From a checkpoint of a small mixture-of-experts model trained on Wikipedia.
Size: 8 layers, width 192, vocabulary 22709, 38.1M parameters.
Experts: 480 SwiGLU neurons an expert, a softmax router.
Training: a variant of Muon for the experts, 4884 steps.
Below are experts of layer 3 (counted from 0) of a mixture-of-experts language model. Rows are named router (the router's row for the expert) and show model dimensions 64-127. Each number is 128 + 32 x the weight over its row's rms, rounded and kept within 0 to 255.
After each expert's rows: a language model's description of what the expert responds to. This comes from a sample of Wikipedia text that the model never trained on.

# expert 7
router [132 163 106 158 140 219 112 145 135  93 101 109 131 103  87 160  99 118 102 185 174 155 132  99  97  81 158 133 133 166 121  93 150 109 105 129 119 133  81 139 189 146 184 153 104 116 125 140 165 124 160 138 135 103 161 156  86 173 126 130  96 175 186 120]
What it handles: Word-internal fragments and suffixes of rare or technical words, especially Latin species names and jargon, e.g. obit-u-aries, decap-it-ating, hymn-ic.

# expert 15
router [124 129  99 172 170 169  85 127 128  81 104 115 106  93  79 153 114 147 125 142 128 115 150  69 103 121 133 156 123 150 170 105 173 163  85  76  64 137 134 154 162 131 187 191  93 123 152 137 152 150 166 148 157  51 190 143  91 156 132  96 128 196 159 156]
What it handles: Table cell pipes mid-row and colons after infobox field labels, e.g. President:, Capacity:, Phylum:, election vote tables.

# expert 20
router [133 152  72 213 152 164  84 158 119  79 134 155 120  91 124 132 105 134  63 141 162 158 172  94 119 104 176 137 167 124 131 117 153 105 132  95 128 134  96 189 164 163 123 173 147 100 172 119 145 121 176 156 161  70 177 143 111 145 131 137  62 165 145 155]
What it handles: Short letter pieces inside proper names, often foreign people or places, e.g. the l in Tayl-iah, k, z, an.

# expert 22
router [166 156 125 205 124 150  99 172 117  59 128 134 177  68 142 140  69  90 102 165 156 150 129 113 116 118 131 140 158 170 134 117 161 111  88 109 139 120  89 110 169 124 167 162  85 114 162 125 117 163 173 201 129 136 186 180 114 156 169 140 115 155 162 146]
What it handles: First pieces of split words or names, often after a parenthesis or quote, e.g. uc, im, Al, Vol, Del.

# expert 17
router [119 177 122 141 135 194  75 168 147 135 123 128 110 128 125 134  95 101 122 156 146 115 145  73 118  92 150 120 143 169 167  68 194 149 114 121  95 119  71 173 180 119 155 176  97 143 170 134 131 149 156 156 167  73 155 132  84 179 147 113 111 138 152 186]
What it handles: Main verbs, mostly past tense or infinitive, following a subject or to in biographies and histories: played, began, signed, competed.

# expert 2
router [127 133  85 137 141 151  98 185 102 103 104 121 150 105 156 131 115 133  96 146 142 173 193  81  94 116 172 119 160 109 138 113 140 176  96 113 102 137 122 143 161 157 156 152  45 152 150 126 139 122 179 171 142  89 164 150 134 127 181 115 107 143 154 103]
What it handles: Forms of to be such as was, is, were, been, plus stray word pieces like the s in Vs or Rs.

# expert 21
router [101 114 133 174 135 189 117 151 175  71 116 158 131  53  75 182 119 108 156 117 168 143 114  96 121 129 145 101 155 162 157  75 137 123 131  95  68 109  77 159 170 138 154 166  88 137 132 129 167 100 143 152 176 101 158 149 130 129  92  83 114 149 168 157]
What it handles: Section-heading nouns such as career and history, month names in dates, and temporal connectives such as as, after, before, since.

# expert 6
router [145 126 112 156 121 140  82 164 131 103 113 173 180  72 123 107  93 129 113 149 133 163 153  66 102 106 155 157 132 159 162  75 172 126 117  95  74 146  92 175 167 116 159 168  95 122 159 163 164 146 135 143 131  60 151 150  97 164 133  83 131 208 159 140]
What it handles: Bare space tokens placed before digits, in tables, infobox stats and lists after colons, pipes or commas.

# expert 3
router [105 122 112 150 131 196 105 195 122  75 107 177 102  97 116 131  71  70 126 175 161 123 127  54 120 114 153 144 141 164 134 109 192 182 118  81  96 132 105 164 143 136 167 164 124 105 176 145 154 140 141 161 144  49 180 182 136 140 152 100 117 160 176 146]
What it handles: Pipe characters that begin a new table row after a line break, plus section heading markers (==, ===) and table header words like Candidate, Party.

# expert 8
router [112 116 109 147 128 182 100 135 168  68 108 122 116  84  95 109 128 126 122 185 153 169 125  44  97 103 139 128 157 154 119  91 134 127  65  50  98 126 136 143 192 161 116 178 119 130 175 153 183 161 141 158 164  79 169 161 123 187 137  84 117 156 161 153]
What it handles: Opening brackets and quotes, especially the parenthesis before taxon authors in binomial names, dates or notes; also line breaks in infoboxes.

# expert 5
router [123 138 102 156 176 147  96 149 158  77 146 140 111  69 100 128  96 116  77 142 162 123 150 100  99  81 141 126 133 181 167 100 191 170 136 117 104 132 109 155 166 145 171 136 107 108 158 179 103 161 173 160 148  57 174 175  98 173 114 103 105 173 151 141]
What it handles: Articles and possessive words before a noun, usually after prepositions: the, a, his, their, its, and possessive 's.

# expert 14
router [131 143 127 162 139 143 107 156 115  96 111 131 145  98  95 123 110 105 130 155 162 147 101  95  81  97 149 121 166 206 117  64 181 169  98 105 126 135 122 102 141 149 172 208 135 138 169 147 146 124 150 165 138  83 129 167 118 207 154 119 104 167 149 172]
What it handles: Nouns or name words right after in, of, for, on, such as addition, order, contrast, Fame, and month names.